From a checkpoint of a small mixture-of-experts model trained on Wikipedia: width 224, 370M tokens.
Below are experts of layer 6 (counted from 0) of a mixture-of-experts language model. Rows are named router (the router's row for the expert), down (a neuron's output weights, with its number) and show model dimensions 0-223. Each number is 200 + 40 x the weight over its row's rms, rounded and kept within 0 to 999.
After each expert's rows: a language model's description of what the expert responds to. This comes from a sample of Wikipedia text that the model never trained on.

# expert 8
router,197,137,154,261,251,160,138,183,213,200,121,233,217,244,210,203,152,165,204,189,240,257,241,263,199,203,163,138,196,234,138,169,170,219,156,233,103,187,228,219,187,202,139,167,232,202,247,189,205,173,223,123,139,239,226,281,273,194,201,162,240,190,186,177,192,219,250,182,207,274,173,145,230,227,141,232,222,218,245,220,182,249,266,165,270,211,147,172,140,233,216,218,226,129,233,156,132,224,183,198,203,161,307,221,172,156,102,198,205,215,177,151,242,253,249,295,234,266,187,267,220,149,212,202,161,171,206,241,222,172,244,132,203,168,184,211,245,249,178,218,179,276,210,137,161,180,194,240,187,149,201,150,215,194,226,200,196,266,166,245,177,200,241,171,162,198,175,193,277,211,164,92,188,145,164,213,228,210,221,253,150,218,168,202,230,233,190,200,185,179,202,249,269,253,137,250,258,181,185,191,144,166,188,203,158,220,238,202,191,179,261,180,199,217,171,252,142,224,125,204,178,155,227,170
down0,242,245,222,253,234,209,174,212,344,300,217,207,170,268,196,166,201,165,131,154,239,200,186,141,179,214,243,236,189,234,185,236,202,193,204,126,232,150,271,176,266,270,178,213,119,231,176,204,178,217,276,264,184,254,178,181,304,204,245,205,204,195,167,177,181,100,124,190,183,199,209,233,155,205,233,140,179,178,220,248,274,193,191,198,144,208,254,135,230,209,204,185,146,172,170,259,194,161,185,223,175,214,234,205,237,230,113,248,184,217,227,166,167,212,148,237,230,190,282,166,183,213,172,201,237,213,206,220,195,268,220,204,205,237,162,156,227,197,232,146,224,213,174,231,187,187,208,151,203,179,226,235,233,215,129,176,177,209,138,260,154,161,266,182,232,165,229,153,233,147,232,258,287,259,236,154,176,186,159,201,198,172,204,192,154,258,176,226,142,183,202,144,190,124,138,216,228,329,217,193,189,189,227,245,186,189,255,145,168,204,182,255,200,227,132,217,230,170,210,187,216,203,198,220
down1,192,202,197,170,101,238,166,236,169,176,131,166,194,234,167,157,237,151,221,235,180,167,190,172,159,191,221,168,157,239,248,186,234,214,175,197,185,220,231,166,175,185,146,137,185,179,203,181,184,148,220,279,136,167,179,216,278,199,177,199,209,285,186,147,224,238,140,267,148,211,273,255,198,187,220,228,228,237,135,177,240,230,241,199,228,138,157,189,151,227,274,152,195,224,131,209,206,121,248,227,243,251,215,204,206,234,184,181,256,203,238,199,175,171,218,237,159,256,174,270,224,211,214,151,173,177,125,197,231,185,248,180,228,205,165,152,270,224,113,170,172,288,227,226,197,250,208,124,217,189,198,209,175,248,186,177,279,229,180,159,249,192,221,198,161,237,229,193,230,169,176,143,145,186,162,92,154,222,211,210,230,184,165,206,187,208,273,228,195,202,92,204,176,223,166,226,233,136,200,270,140,267,235,166,242,242,184,245,272,250,129,218,95,153,245,174,213,175,234,217,182,176,226,192
down2,186,234,226,140,216,232,162,188,338,214,249,217,245,238,197,212,211,252,182,196,168,216,242,154,175,266,165,243,225,207,198,252,203,158,151,229,170,238,177,123,204,156,120,134,290,194,157,188,211,227,218,286,244,153,177,295,188,170,223,158,241,257,189,211,184,188,233,194,194,151,158,148,236,165,208,222,232,135,228,189,157,161,183,174,184,146,249,142,275,233,307,211,193,134,241,273,259,211,226,173,190,210,269,178,248,194,243,187,163,163,192,226,276,210,252,152,238,207,130,206,182,135,202,265,170,148,190,277,236,190,199,201,170,142,149,251,198,165,143,206,255,268,176,209,221,186,161,202,187,183,143,196,240,224,272,209,174,249,196,125,183,201,154,204,141,210,132,110,138,99,188,168,217,223,220,138,175,170,181,186,161,225,219,185,169,241,188,206,172,239,252,232,218,220,209,223,157,207,235,156,218,218,167,196,222,196,169,226,188,198,248,211,205,144,214,173,174,190,207,231,199,235,150,233
down3,207,258,250,216,225,190,200,213,245,246,236,106,177,209,172,205,161,175,130,192,165,256,183,178,208,112,128,229,128,200,221,234,234,161,249,179,167,263,211,208,165,236,90,193,143,187,227,201,261,141,254,253,180,175,214,215,216,100,174,154,142,164,195,213,135,217,194,170,163,226,156,244,181,233,181,224,171,174,223,188,202,211,220,201,149,244,235,163,174,169,221,234,197,124,213,151,195,286,184,216,177,218,205,150,166,190,226,159,214,193,253,133,292,172,252,150,119,210,203,142,237,177,228,282,216,144,124,165,236,256,172,236,243,163,244,214,251,192,139,277,216,216,129,265,182,199,270,212,235,178,249,144,200,240,266,165,203,201,210,184,203,166,180,161,165,146,199,208,176,209,166,215,183,204,209,215,220,261,187,249,251,248,185,241,217,238,239,290,196,194,285,187,164,239,180,140,159,211,215,195,248,242,238,234,266,161,230,118,182,212,206,225,236,139,227,221,169,179,157,194,209,214,202,149
Description: Location prepositions and compass or place words, plus years and dates, such as in, near, south-western, New, 1918, (aged.

# expert 10
router,168,190,168,248,206,226,181,234,230,196,180,244,178,241,223,168,132,321,232,227,220,217,212,207,167,219,158,159,207,196,177,262,234,203,137,197,239,204,150,222,141,140,201,192,192,224,225,177,212,181,230,176,197,193,175,197,270,199,159,191,190,139,214,224,229,230,203,193,187,186,193,163,277,204,180,242,229,220,215,256,142,185,202,230,225,192,230,245,239,342,175,173,220,129,240,215,133,197,206,223,187,200,227,212,151,155,160,203,247,240,247,149,232,128,246,261,175,157,153,223,201,157,194,241,195,192,221,273,216,193,178,186,181,239,147,142,255,164,243,245,202,217,95,101,206,164,257,202,203,121,197,178,244,252,290,237,185,144,196,219,106,182,258,255,188,151,184,76,187,135,149,175,183,150,133,231,265,192,178,142,207,226,162,141,195,210,205,210,185,246,270,181,201,257,245,292,232,163,184,175,219,234,129,157,208,203,226,172,230,167,206,213,191,182,187,235,180,154,160,198,181,140,190,167
down0,255,167,185,187,199,158,194,185,256,235,224,179,183,215,144,231,196,308,224,222,233,200,161,225,175,128,130,192,242,191,205,208,243,263,237,251,187,157,238,158,161,158,163,226,190,166,188,231,221,235,117,158,136,247,264,194,253,220,231,236,207,159,158,241,169,195,265,258,232,211,140,168,170,154,183,180,105,193,238,168,246,204,204,207,214,240,190,186,256,219,208,149,193,240,196,154,119,202,196,92,197,172,228,202,159,201,114,179,212,177,226,228,144,182,186,162,199,322,184,71,207,220,211,240,137,230,176,156,186,239,185,218,229,228,225,236,226,199,109,189,289,209,232,244,188,159,143,163,168,300,198,207,165,164,158,139,219,237,136,262,156,194,237,222,280,214,179,217,221,215,236,182,149,234,184,294,218,244,135,223,211,184,173,159,146,187,239,229,198,154,214,184,186,234,173,201,133,219,206,186,251,234,165,245,233,208,191,172,217,237,209,212,240,211,207,170,227,106,171,187,223,210,181,199
down1,159,227,199,178,249,194,157,179,167,151,186,222,185,215,183,177,247,119,162,216,240,189,142,171,231,222,216,242,205,162,212,204,152,178,138,222,191,165,152,202,212,241,139,200,165,149,219,213,204,202,197,272,223,168,254,275,171,137,182,190,191,231,213,242,145,193,259,117,206,266,226,178,171,303,185,200,182,225,183,261,152,175,201,187,242,235,195,228,134,159,243,230,188,144,142,206,255,243,242,151,269,245,172,236,189,247,223,165,142,225,251,182,215,209,159,245,201,137,221,338,168,257,243,243,230,247,184,199,171,194,219,207,103,211,177,185,273,179,214,195,162,134,207,205,214,157,248,179,127,229,221,237,257,122,155,218,148,211,169,262,228,215,124,140,146,160,193,226,183,225,249,228,204,258,150,194,208,202,198,261,234,220,184,162,245,168,148,193,237,222,138,256,277,213,197,156,217,241,131,216,137,228,240,209,132,245,204,229,158,250,192,225,185,140,147,250,210,199,253,222,170,235,249,196
down2,322,230,179,227,217,248,157,255,130,222,244,232,187,167,225,216,204,208,159,206,264,214,137,139,281,187,274,246,157,243,169,148,174,218,214,212,232,257,186,192,198,245,210,168,239,203,196,222,160,170,161,212,176,275,178,126,217,216,205,177,187,245,249,218,257,236,162,219,222,174,191,255,216,108,124,254,217,203,256,230,197,214,236,148,124,213,188,204,187,223,147,219,190,196,218,206,178,170,263,193,218,140,225,132,174,179,179,218,293,240,160,146,145,269,267,140,158,178,241,210,198,195,196,168,195,204,200,209,215,208,149,216,168,155,199,224,149,153,228,108,148,152,162,179,148,224,254,191,207,247,181,181,127,271,169,179,205,275,160,163,264,153,147,229,172,221,187,284,151,137,145,232,228,159,189,224,217,122,238,263,218,125,201,190,124,218,185,175,222,197,220,138,191,171,262,231,211,219,201,271,194,210,150,154,161,217,257,187,199,161,137,255,203,207,181,197,181,188,234,215,166,172,225,233
down3,208,206,173,203,182,206,210,227,299,134,187,163,113,221,201,150,219,196,128,113,113,177,167,165,150,215,223,149,229,240,208,203,164,181,245,167,226,226,254,194,250,208,206,230,255,228,257,161,158,229,236,164,177,152,169,317,186,205,230,212,188,221,149,183,146,212,225,269,182,94,175,258,158,188,226,208,238,209,233,171,273,201,130,172,234,166,241,134,258,189,146,130,191,177,159,251,226,206,197,194,192,159,169,179,172,142,172,221,200,194,255,150,224,252,232,248,224,248,193,138,195,170,231,218,289,187,151,228,208,189,183,203,220,184,202,217,179,203,210,176,213,186,203,192,176,188,196,143,257,157,200,226,228,247,231,219,175,196,221,206,212,250,252,206,116,168,159,172,220,158,184,196,225,231,175,150,82,156,238,109,185,229,250,167,176,188,256,211,199,237,152,113,145,158,259,234,249,162,205,198,198,235,219,171,170,155,67,168,251,206,227,153,171,190,196,172,126,207,192,147,247,180,208,200
Description: Commas and colons fused onto a word's end before a new clause, such as passed, / Asia, / Indiana,, plus dashes and (born.

# expert 9
router,168,214,148,241,309,191,221,247,209,264,201,253,218,259,254,175,170,257,194,203,260,288,190,179,218,170,217,189,171,154,155,206,220,282,132,241,151,121,258,199,182,154,203,226,155,242,259,186,235,107,215,121,190,233,211,202,263,161,204,219,223,173,262,167,175,254,189,171,210,237,256,183,229,223,210,215,180,155,199,225,219,206,229,141,184,203,242,120,189,279,238,150,201,125,219,210,83,155,230,227,219,163,226,166,157,200,191,184,193,167,241,175,217,196,211,240,232,138,242,217,222,175,191,196,162,199,192,262,211,222,137,180,227,197,285,217,225,142,247,229,156,159,148,148,179,178,264,181,217,157,180,189,247,186,248,168,271,216,240,204,158,259,248,259,179,214,263,192,216,204,168,222,160,220,122,180,252,205,187,232,174,220,178,248,207,226,130,215,145,154,176,253,254,256,189,224,240,238,250,112,248,205,166,224,191,269,197,273,206,141,213,204,144,216,125,198,250,188,206,210,189,179,175,230
down0,227,216,215,305,109,193,200,213,193,157,199,215,163,162,223,204,239,231,187,268,162,285,150,214,231,225,192,173,257,212,254,188,181,294,192,239,238,285,264,135,220,163,181,189,160,207,223,252,209,173,209,181,230,222,142,185,192,227,178,196,198,98,261,199,218,240,187,268,248,176,234,183,237,244,213,178,167,231,165,184,187,191,202,229,211,241,241,218,169,208,205,239,261,258,171,235,180,162,233,186,206,200,170,173,219,205,183,160,191,188,220,204,252,151,187,259,263,186,185,168,201,194,169,160,240,208,232,202,194,258,227,237,215,224,229,196,173,143,170,175,187,230,206,159,206,120,231,184,291,226,163,200,214,201,225,240,149,253,179,213,144,205,144,158,124,232,281,237,144,171,242,216,170,212,156,285,205,223,235,192,144,235,220,177,196,161,219,191,221,197,293,268,202,240,154,201,206,202,189,223,230,169,187,232,221,200,184,231,340,108,229,240,306,127,302,162,138,197,146,144,162,194,231,153
down1,196,213,173,223,180,226,182,183,200,139,167,235,214,103,181,153,187,239,187,104,190,164,195,200,237,222,229,179,216,209,201,223,253,193,244,229,272,162,224,162,208,208,205,184,219,178,191,183,202,262,197,259,249,207,236,282,286,233,150,186,254,144,132,208,205,240,174,183,215,212,205,168,159,213,145,206,194,163,235,220,202,282,232,176,140,221,188,229,194,220,161,102,152,215,205,186,225,200,226,229,174,191,265,155,145,220,221,209,180,162,201,212,264,244,176,179,94,196,192,154,201,296,194,240,37,221,219,252,238,161,211,274,141,220,228,242,192,248,118,179,206,212,149,249,196,244,172,209,152,177,199,175,195,190,218,189,253,209,220,250,130,169,170,170,130,203,118,181,201,193,139,152,151,168,266,211,210,220,158,260,207,192,171,248,181,197,159,250,278,168,212,198,172,196,172,243,123,218,189,225,182,239,179,164,227,198,193,212,196,210,278,270,317,166,189,207,117,193,224,220,191,148,212,196
down2,221,111,148,158,189,146,147,153,188,252,238,214,222,212,143,255,209,152,190,239,241,264,287,176,249,245,116,268,157,189,217,194,109,215,174,231,213,182,187,214,117,198,196,262,122,234,140,156,152,179,132,207,193,210,207,102,200,220,260,208,239,207,224,167,198,232,171,210,162,224,263,198,224,175,250,266,164,187,192,215,216,209,191,169,172,159,189,139,192,169,226,212,205,210,287,179,181,229,210,154,230,227,192,235,209,226,258,210,185,191,163,161,206,186,212,190,318,198,154,138,194,121,199,201,218,259,190,215,215,215,232,271,163,215,222,138,179,222,188,290,127,180,221,236,237,194,173,188,173,181,187,196,230,142,175,227,238,120,154,227,159,169,254,224,203,171,165,196,183,139,170,241,208,192,211,177,245,211,193,226,269,201,182,285,231,167,177,274,212,129,179,231,220,138,163,218,199,146,193,210,183,174,216,171,103,155,223,200,115,228,205,200,211,201,259,159,317,192,212,207,236,246,193,253
down3,159,282,152,191,144,209,188,214,176,194,169,184,251,162,192,158,183,232,158,151,153,221,151,239,237,218,156,180,164,135,256,200,218,167,195,161,208,203,184,168,252,190,224,142,216,178,237,245,205,252,206,194,160,159,194,331,259,248,166,216,224,230,194,265,205,180,190,206,173,183,108,242,236,247,166,122,303,217,261,224,242,173,232,223,230,216,210,185,154,207,116,173,173,212,197,193,236,182,229,259,223,230,213,267,167,226,226,167,246,127,246,238,261,224,294,186,179,195,206,306,241,227,239,185,226,279,207,224,194,160,241,188,236,224,182,197,273,193,200,52,166,191,166,223,183,190,213,174,247,232,235,153,204,259,168,205,267,197,185,209,241,138,89,194,235,237,189,175,266,230,246,241,164,194,223,199,146,198,162,208,237,198,192,200,176,229,232,195,135,220,201,191,179,140,289,161,127,196,225,151,170,213,217,162,205,188,200,176,179,258,165,190,172,198,139,204,158,203,187,149,227,165,234,158
Description: Clause-joining words and auxiliaries after commas or subjects, such as and, but, which, who, was, has, also.

# expert 5
router,181,215,115,242,292,203,178,219,95,258,230,175,207,207,119,191,290,232,273,222,263,235,218,119,190,229,256,145,190,209,180,169,168,217,222,173,184,229,108,243,252,141,140,214,176,225,225,110,255,118,204,133,189,176,113,307,184,199,208,253,185,202,236,161,201,132,171,156,203,196,228,186,264,156,239,167,194,207,186,113,240,211,215,241,182,177,222,137,176,227,268,210,192,199,203,230,162,235,178,239,245,209,205,179,183,204,208,184,275,190,175,175,177,136,274,294,238,196,245,353,176,227,210,229,177,220,193,237,201,168,223,148,173,181,189,223,209,197,172,290,203,215,163,151,170,238,195,169,168,129,231,208,281,189,199,210,248,211,185,225,199,223,201,237,203,232,256,192,235,206,201,228,202,197,155,200,220,227,177,202,226,185,243,194,204,227,195,153,236,195,220,181,198,198,167,166,206,216,157,185,244,164,217,209,235,265,184,133,147,154,161,251,217,233,166,128,214,180,219,155,174,201,147,193
down0,221,244,169,186,198,255,239,201,227,223,206,179,207,253,211,197,181,132,229,258,171,178,218,261,257,200,257,166,182,262,283,258,186,254,169,201,148,132,210,182,188,155,273,167,183,247,281,246,192,146,200,215,180,186,206,303,220,195,243,195,142,243,183,194,186,209,190,240,204,217,169,205,156,248,178,215,205,225,201,246,260,233,217,185,142,212,123,218,247,257,236,183,229,204,238,253,179,194,183,159,211,168,119,249,145,188,201,194,204,167,269,221,168,170,166,158,240,222,278,118,235,207,221,228,234,182,170,176,295,228,186,208,244,292,226,202,248,286,138,208,217,174,194,222,150,275,169,201,179,257,203,226,169,153,219,219,142,222,168,224,211,145,222,292,196,203,215,140,181,224,163,203,187,253,235,238,212,147,255,166,212,169,153,207,200,165,261,214,164,208,240,267,229,239,147,220,228,180,232,159,300,241,195,215,251,174,237,204,208,107,243,155,181,287,261,124,240,178,216,214,238,162,185,149
down1,216,274,237,157,192,222,186,165,110,190,242,204,133,194,275,206,248,151,209,171,111,241,232,176,158,279,264,192,289,209,176,146,198,218,156,232,254,178,179,140,228,204,212,219,253,168,154,153,187,176,218,165,206,235,168,203,161,286,164,257,206,224,167,269,98,170,171,203,198,182,187,227,194,170,221,212,173,198,172,158,218,172,261,164,209,189,242,178,123,214,179,193,247,198,185,146,189,167,140,154,178,163,211,149,178,181,201,223,196,243,200,224,234,232,191,137,297,159,163,162,133,193,189,191,254,140,223,163,219,199,245,283,271,194,125,244,214,145,277,289,179,211,198,128,160,152,165,196,205,248,144,129,190,205,128,216,208,170,288,194,215,236,182,184,150,271,231,191,172,216,148,177,196,176,169,155,240,199,148,269,205,182,189,133,166,217,222,157,163,160,230,215,245,235,223,169,156,218,176,198,182,221,208,219,254,255,150,203,195,181,230,231,113,163,168,172,206,133,179,174,205,195,245,167
down2,201,230,198,190,275,225,178,199,153,193,203,218,207,188,193,175,264,194,224,244,226,153,156,167,203,258,192,260,121,119,113,208,206,181,183,202,207,174,192,111,211,244,314,103,186,255,146,205,273,131,194,193,223,212,180,156,181,222,269,195,180,178,182,172,161,200,180,225,209,164,151,175,215,187,233,202,240,206,256,230,166,207,165,213,275,268,178,206,243,294,231,248,219,258,209,182,197,213,222,158,191,198,167,176,150,245,202,233,162,126,178,185,246,186,166,215,202,223,186,213,158,177,230,218,230,222,168,155,222,286,267,221,209,188,178,173,235,179,201,247,203,141,181,182,117,193,227,221,125,230,154,256,246,203,168,197,214,161,141,268,190,161,256,196,262,213,209,218,195,194,170,279,186,108,204,216,191,284,91,181,186,254,255,213,203,205,240,232,214,155,227,232,153,208,282,195,162,201,212,212,139,208,173,196,159,218,158,253,183,297,127,183,233,196,175,140,209,199,83,202,184,218,170,215
down3,185,194,219,179,214,172,263,234,278,171,209,213,168,223,215,171,187,285,251,173,215,251,203,145,203,240,250,168,241,181,166,216,178,180,136,266,134,222,221,220,196,205,226,272,190,112,201,162,165,152,208,288,192,188,167,275,156,306,166,217,130,239,171,168,233,240,190,227,197,161,234,188,273,183,238,210,281,180,265,138,240,252,221,245,143,211,287,159,220,251,250,184,197,240,217,245,230,229,264,249,162,223,210,255,171,177,192,199,231,219,198,191,162,157,134,192,239,216,219,150,203,165,220,204,242,190,164,138,200,216,221,247,222,182,231,249,228,187,192,251,183,178,157,154,216,264,220,214,205,255,248,170,120,174,186,190,186,202,225,213,171,178,239,225,232,161,161,173,157,201,170,233,266,171,165,296,169,290,157,145,100,164,211,227,226,213,154,182,213,217,216,176,182,250,217,264,223,193,235,230,160,184,143,201,246,150,107,147,180,157,173,183,129,199,236,211,138,218,187,183,222,129,170,267
Description: Last pieces of surnames and taxon names, especially species names in moth articles and = Title = headers, such as -x, Carter, -ović.

# expert 6
router,189,155,170,153,211,243,171,201,146,232,210,166,162,232,217,206,143,214,200,174,197,202,231,235,169,198,214,172,171,237,230,220,189,199,174,178,197,248,158,128,219,141,209,257,170,219,203,162,192,116,214,197,165,176,221,282,185,190,260,187,174,159,235,238,230,243,210,232,270,301,168,200,200,275,215,262,264,230,248,189,152,220,213,124,195,216,185,122,214,250,230,206,189,192,162,202,143,186,201,235,248,163,148,204,181,160,196,164,181,210,246,157,210,268,234,225,180,125,208,270,229,175,126,295,214,195,185,226,229,195,172,222,228,222,133,184,290,156,203,153,240,199,162,103,265,213,195,242,149,170,215,225,273,294,254,242,145,168,141,205,209,218,202,208,165,194,267,141,263,198,163,152,205,201,248,176,268,180,215,237,172,215,165,172,143,206,131,219,183,239,242,175,193,246,241,125,194,176,215,217,244,226,161,157,282,246,267,270,221,164,217,279,218,187,200,198,264,198,223,234,176,122,240,265
down0,173,258,238,149,251,233,283,237,216,235,287,146,134,145,194,239,279,140,250,162,268,161,141,148,176,144,279,117,154,211,211,245,144,254,207,205,207,132,188,230,198,225,246,168,179,195,170,236,236,208,223,257,155,159,143,174,201,236,162,150,147,213,228,204,239,205,223,151,167,271,142,227,245,159,166,196,208,176,169,223,171,215,209,198,218,107,173,221,214,175,221,235,256,207,214,198,218,192,190,219,195,202,196,236,215,190,281,151,166,200,191,205,190,241,166,178,205,195,225,194,224,195,227,193,245,163,166,238,106,226,222,219,239,178,161,117,258,164,198,146,197,219,189,249,217,234,228,227,204,124,216,192,174,148,160,149,207,166,210,194,163,148,241,155,225,234,266,132,142,248,171,263,172,214,234,232,200,122,134,225,195,177,252,252,249,257,166,200,148,210,246,117,253,172,240,213,185,222,207,154,203,169,244,242,176,253,208,206,156,190,158,131,142,181,251,182,163,125,229,250,216,173,119,215
down1,196,241,208,248,194,170,183,192,201,187,259,227,228,227,232,192,218,209,182,177,181,202,204,225,174,147,231,247,224,167,215,135,246,181,259,209,222,233,228,188,277,198,198,186,228,247,212,219,213,203,115,137,202,160,187,233,266,221,225,160,177,180,181,223,182,135,177,161,218,233,212,170,201,238,149,263,157,147,183,180,264,109,225,268,209,177,245,200,210,141,285,156,173,151,215,225,233,212,156,229,177,170,220,244,209,211,222,185,126,297,184,145,125,214,232,160,137,223,274,103,244,168,162,180,189,165,230,195,203,190,177,157,172,218,149,201,170,183,161,190,253,248,142,166,215,227,255,255,254,188,245,307,190,209,115,272,207,130,255,161,143,204,214,214,203,122,136,219,191,208,155,184,228,176,185,198,234,110,176,155,210,210,147,225,176,178,284,175,204,221,256,242,173,314,246,242,265,216,242,178,132,177,222,208,178,170,174,229,272,256,205,176,214,185,151,195,215,221,200,137,221,196,160,126
down2,208,236,217,243,182,229,199,232,112,215,230,220,172,215,256,250,220,144,198,170,208,174,203,207,195,184,249,186,196,272,186,217,174,209,243,153,145,256,217,240,283,169,209,137,169,241,254,228,200,242,233,152,195,166,272,242,221,190,200,125,201,213,212,158,174,212,195,150,183,220,182,207,190,302,141,231,222,149,205,213,210,238,220,115,226,201,202,216,203,153,157,209,177,233,196,203,195,198,219,259,258,225,234,205,201,203,174,222,167,161,187,139,215,220,124,174,161,169,179,274,227,256,271,232,238,248,195,203,180,189,213,294,237,149,194,219,202,253,132,113,208,172,214,142,150,231,179,266,137,191,253,181,255,136,223,218,203,191,151,184,136,200,248,226,216,222,207,210,247,230,201,127,194,235,224,284,219,161,303,254,179,252,181,195,313,255,151,191,175,118,154,194,224,172,185,216,203,267,250,238,203,244,150,229,154,241,206,156,196,239,164,190,202,275,213,145,230,255,232,88,208,231,244,169
down3,153,204,243,193,216,219,188,220,179,187,228,266,225,215,176,240,259,234,201,150,186,139,195,159,167,259,226,270,238,247,186,212,250,186,182,228,279,182,192,190,185,166,244,182,222,220,116,226,179,160,214,210,226,150,205,174,163,188,145,223,164,159,249,281,220,253,239,209,212,198,233,226,173,242,188,242,212,231,198,115,208,168,222,229,144,135,189,240,143,183,215,195,187,200,175,119,186,142,255,164,281,216,253,259,176,241,222,223,266,173,162,163,177,246,151,214,154,236,215,178,179,259,148,230,154,207,162,118,231,174,224,213,177,260,162,206,261,231,205,202,293,187,154,192,162,193,266,239,221,264,212,233,250,179,131,171,167,226,202,176,201,165,250,225,259,270,223,209,244,236,159,176,202,190,175,149,283,177,236,162,281,218,199,155,183,240,236,106,227,221,239,208,249,258,168,197,230,180,253,171,213,240,175,184,140,169,257,246,172,314,219,165,209,127,199,301,221,268,168,159,205,171,155,181
Description: Capital letters, pipes and field labels in tables, infoboxes and taxoboxes, such as Candidate, Clade:, (P, ISSN, %.

# expert 3
router,170,213,178,246,192,212,143,189,219,138,113,223,174,270,177,202,192,226,169,211,270,172,222,215,162,200,136,241,123,224,189,236,234,145,153,194,197,136,176,162,196,204,118,176,192,204,183,193,216,195,230,200,107,182,200,229,159,218,224,117,217,203,186,200,213,171,225,181,238,189,213,258,249,222,155,225,182,186,191,214,146,195,218,138,206,241,266,157,231,207,103,193,159,178,130,258,164,248,154,201,249,229,227,174,189,227,261,231,179,172,166,156,226,238,267,181,149,157,172,248,159,184,225,224,218,192,204,206,240,164,181,228,267,208,197,100,202,130,267,280,173,154,214,133,183,172,297,208,239,130,193,94,227,189,203,198,161,192,167,174,204,251,137,187,177,197,232,180,239,238,154,249,281,167,249,218,247,201,211,294,155,134,147,255,187,211,203,128,157,181,175,249,245,166,206,214,187,230,112,183,268,258,176,204,207,207,229,233,204,206,170,247,170,172,182,258,228,146,185,157,191,218,285,176
down0,256,192,268,244,183,223,196,203,160,259,164,212,177,216,226,208,148,194,183,222,183,217,255,220,206,243,205,179,217,226,164,184,205,266,254,180,244,227,190,222,279,152,189,195,188,241,208,175,270,214,118,205,214,162,214,211,207,182,164,276,129,284,186,177,130,201,211,185,173,193,134,158,216,176,190,131,126,216,235,234,199,268,218,148,243,226,102,249,182,141,181,232,139,173,141,250,186,189,170,166,155,236,100,188,254,223,260,151,182,205,231,191,144,259,169,273,202,241,206,214,320,162,222,240,194,198,202,224,232,220,263,199,190,200,220,190,221,235,194,210,251,257,238,235,268,159,129,132,213,175,206,201,243,239,176,197,197,158,200,267,229,224,236,215,219,197,122,218,202,184,204,210,239,155,113,151,223,204,152,233,155,209,206,187,237,225,115,258,266,281,324,214,165,171,180,187,250,274,233,191,212,237,185,206,192,183,172,195,142,153,234,259,155,217,259,210,213,235,176,196,224,240,181,193
down1,196,271,189,194,208,187,195,169,212,184,137,232,156,280,198,199,238,258,146,192,214,117,157,229,259,190,182,204,176,209,228,183,165,192,132,243,148,280,141,224,206,290,261,135,143,209,249,149,195,299,226,215,153,254,178,252,200,260,267,239,178,178,238,215,162,186,207,217,219,209,143,183,205,143,170,210,182,178,189,175,226,209,252,156,209,192,214,190,209,175,169,165,180,167,208,289,211,219,207,186,249,255,210,213,199,141,170,178,261,149,232,235,210,206,211,294,165,202,165,259,141,248,327,232,195,254,238,172,248,237,203,168,181,186,178,242,136,176,254,210,228,252,195,223,274,159,129,179,177,267,173,110,207,231,192,219,214,167,151,149,164,224,210,261,176,152,194,194,230,202,112,218,160,240,246,159,254,230,204,173,171,186,226,220,200,215,163,191,233,151,291,162,223,206,178,208,162,220,202,181,168,223,139,147,180,150,233,166,231,175,197,188,99,155,158,207,263,155,231,263,239,226,187,226
down2,226,178,110,177,135,165,227,185,199,247,176,195,258,187,228,168,219,171,178,179,198,222,272,194,245,229,195,142,267,161,231,231,263,192,212,224,204,185,168,238,222,168,159,214,226,182,197,202,139,205,171,195,270,160,180,214,186,181,213,222,150,175,186,176,223,212,241,157,208,169,242,211,140,223,246,197,244,196,179,200,175,199,189,183,192,220,187,210,241,209,173,189,165,131,186,148,235,156,219,225,233,119,233,270,160,247,156,188,212,133,203,206,242,127,174,192,275,202,233,219,225,192,191,222,122,192,207,170,189,226,110,236,201,269,178,173,255,279,196,238,204,215,197,108,233,262,161,191,209,130,190,137,223,180,202,165,162,162,194,108,149,138,235,231,235,203,239,214,126,153,220,228,208,228,119,237,123,167,131,172,303,228,172,69,224,209,228,223,121,256,152,160,175,229,169,170,241,184,209,186,245,219,270,196,158,281,182,243,177,210,82,214,134,127,229,206,183,216,209,179,221,185,221,179
down3,166,209,173,202,175,175,238,187,189,189,177,201,165,125,269,226,121,187,181,210,159,206,188,227,183,153,203,134,280,204,225,199,216,87,268,201,211,161,272,196,182,234,123,293,233,191,237,186,209,207,176,212,238,166,158,200,217,266,217,251,149,257,176,173,190,197,262,198,215,135,145,175,247,181,254,201,220,237,245,134,163,253,133,247,212,214,199,167,170,214,274,209,214,208,206,169,235,69,177,213,158,213,208,236,287,224,216,238,192,178,120,224,184,176,215,165,235,143,203,186,263,120,191,223,108,271,232,153,246,184,204,221,204,254,254,235,151,195,261,182,142,211,221,131,215,225,232,222,252,137,155,116,239,209,201,233,133,178,256,197,174,222,220,193,193,211,204,156,213,218,169,231,183,237,183,186,125,233,150,151,242,220,174,138,187,249,171,222,223,232,198,194,199,138,175,203,230,177,135,191,137,163,229,215,205,182,228,148,90,181,206,225,157,223,261,222,214,174,230,177,227,241,246,174
Description: Short pieces inside personal and place names, often right after a capital initial, such as Wil, Jon, ür, St-ry-ker, Woz-ni-acki.